Below are experts of layer 6 (counted from 0) of a mixture-of-experts language model. Rows are named router (the router's row for the expert) and show model dimensions 0-191. Each number is 128 + 24 x the weight over its row's rms, rounded and kept within 0 to 255. Numbers have three digits each.
After each expert's rows: a language model's description of what the expert responds to; "mostly gets" lists some tokens that are sent to it at least half of the time. This comes from a sample of Wikipedia text that the model never trained on.

# expert 14
router:133135125116156128134128146117125117139143159138136137110130101093137115117163091108144162138125135145133126109118134131128106151153103112140114105139106148123112121108099129115107073156117129133140131141090105092133109125102136133134111129205179145153116072128142072119127135132110121111134144132166149104117080126161082067131166088131117153112118122161113130142173086083132121212136139122136178092108129150113114162117127125100100089100154119117160096143135140101138122134121150148099116135105156136176164140074171093107124129148171121178143128122142111127141135156099111130
Description: Sentence-initial determiners
mostly gets: " The", "The", " they", " its", " They", " their"

# expert 1
router:172138087138112132136121140137152156110094096162123116118144149141159151116130130115148152116153134140115108127128132143098171106094125118190148134163118123081124122184109137064116161131122149113170132112153138115158170117110130161100117126117119102143179149130111129142136138160109087146144129140097123111154153168138102149085164130124089109141131146101120147140110125128136139130168147066085143126077127147132160137139120138114106100170083139120114155186111172105118122112171104162126152130127112141111160112127112107161150112131142160122158132096125172126134171100090115154
Description: Appositive commas, biography openers
mostly gets: " Succeeded", " born", " Preceded", " founded", " novel", " “"

# expert 8
router:132128146106154122099122105202137112180102104149087124129120155110112131109144128133096127155144134167109143126098123153174127141129092111110162165127122107127112117142133147141075165119137105142130135088116149122160126135155133142116150084148108137115144113061135118099116144098134134136137115112123183175145155106161132113096100169111150146164132110169137148093167133115182143138139157158139085142143136123154142119135083134114113115146143141126145091143136122166105079162132155134087115161108117154120154147076136096160109116133105150115135140082134121112124170108134158090
Description: Title words and years
mostly gets: " All", "====", " production", " living", " Silver", " Earth"

# expert 5
router:126103151160155128123154120130114137152126139136168107178100132144176159148126130124110121133151141187138105122134115112144091105127118149077137143140132146177152129146150105135156128140133112150126127116146130108092160183141119135120110132137122148150081114134150131173111131193156103101118127141089084167097163127128137126143095096121121141089107115135131095116159143182130124118107150097120121114155119143122144147176129170169121148115155150082159130131115079135132131172158091123157115122097164156158107112182104148108090142139117159105148134145094154105104113176120131110
Description: As and relative words
mostly gets: " as", " who", " time", " which", " As", " became"

# expert 0
router:130171135153111168134061119095118148123167100113104162117117110158185130162114152192151126133125115114106124143113126146117118134143135088122124105189119129170132144132147082125122155136132162169106123146095159159125142098145141143172122094079132116175159166128113142136116130111163136129150108107122133140122119083120171133147151171136120114092112086115140111082101145120129124109169136095132113148124119096102113138124110165119094143123150126114118119112116111093131095131114164141114128108191136168135121113109096132175126177133125085119129106121103122115082095140128119121
Description: Of and relational prepositions
mostly gets: " both", ")\n", " took", " each", " take", " taken"

# expert 11
router:141125201088139153160137136117104117152077117126119158147124096113109139136145142125151126104137112162103131124111136154119155122141111119127125085103154139113131101115137162115139152140138123143122129200128122073165192109093112097120113173086140113093053103138091167127106149124116136166121117091138118120115125103118125122116104103116111114144161133158165140127120089129142110157124114178151144154121171130144133105157137129150115114147145169117104078131152138119093135121147133115103116089155125153140128057078143141151143126104161109117128125147155096125130120109115093134
Description: Table row starts
mostly gets: "|", " Total", " ch", "-b", " different", " half"

# expert 10
router:135170181138116138116125079126141170130163088109098149125162166092123126071110145157151114142124124143140098105149095148093157175119144138129142183153155125103168133135109123104126077138098138132104105110106098124131070126113125159113140143115106104098090104126148110117117131162143109119129126121099146140208125166103120143148132146093158148145174168108143142141110153138127098140111114133108173128131139141166107156136155125125150140186106121126149135135096147104120120147141148160121144129133110117086162102135107121131122173137116124140096111129109188134160124134114128089
Description: Coordinates and infobox fields
mostly gets: "°", " MPC", "″N", " vs", " Born", " Clade"

# expert 13
router:156166121118099143149098099135168114145137089129129147127110117076094093137120186135094163133127136143120142100137128133157154161093116108126118137147139136089146130164105141101164152164128113101104091130098144135144107138123097132124168161142097151123108099087124142143126144101106081125144114107096130100137131146126140150132097138117113063153120090141133101134168121109072133176146164102126146097127098097151110166122126125175104172152128115097149084158120148167101135137148102105060127113154135118132146104131116131155121145154138157129142115092147143114106140118135080102
Description: Mid-title word pieces
mostly gets: " Wilson", " God", " Dal", " Fort", " St", " blood"

# expert 4
router:168125082149129127107112161173083088084190096111151186144091115144138138145143127159126119136109102126114136106066104082136139129164132113117096125160133163099159138173165120093144144144134134090148096121135142156132137120142109170146138186085095148102134099137098150133154135136118115105134150144133132102112109145110137119120155166147147126121101133165109133114130104106154127076145128168135142137123094113135113140146072115121143136153179097141109082155146147141099108105108099114125131120116123138130143121173117124158109128089170151104120108139091142133132115129147124096
Description: Prefixes and function words
mostly gets: " re", " between", " like", " due", " if", " such"

# expert 3
router:123098123129136082130136150144107165146142159111154118085147090178129139144138141053121126121145154096168141162122133111083064139098147117113132135077109101117135153104141137140125138110146155117151136115171145146106127142107158104153118114156113122135140155126173142130171128081127157121103123185151131136122119092126141174094152129119110122146135113089117174128109138116134120068139138184116145157156126103094136092112142145129136113118102124135118137173149144106134148115138130108141111153143086141074127174148148156135131102160095106149149139099145117127094072125133121124
Description: Sentence and heading ends
mostly gets: "==\n", "==\n\n", " =\n\n", ".\n\n", " ==\n", "===\n\n"

# expert 9
router:116150153149109139095156127145098113110122122092080117131132110134140130120172154128120118093133109110088131125105109154139139134082103118147182119132171151105133153164147170090184156146084115067134086134086142123129161123127141127161145108093112091094173165153116111137159135145145133154129155110147140114109118129144148142129117127133137143131111123153118148126119134099124081106139121125148166157109104137131127149096134114128134104118154146090101143140129130130127091154098135073132159124139130080137146099101118115127166138116111104084141116116176118113100100147106120029
Description: Number digits, word suffixes
mostly gets: " H", "ation", "ization", " support", " attack", "000"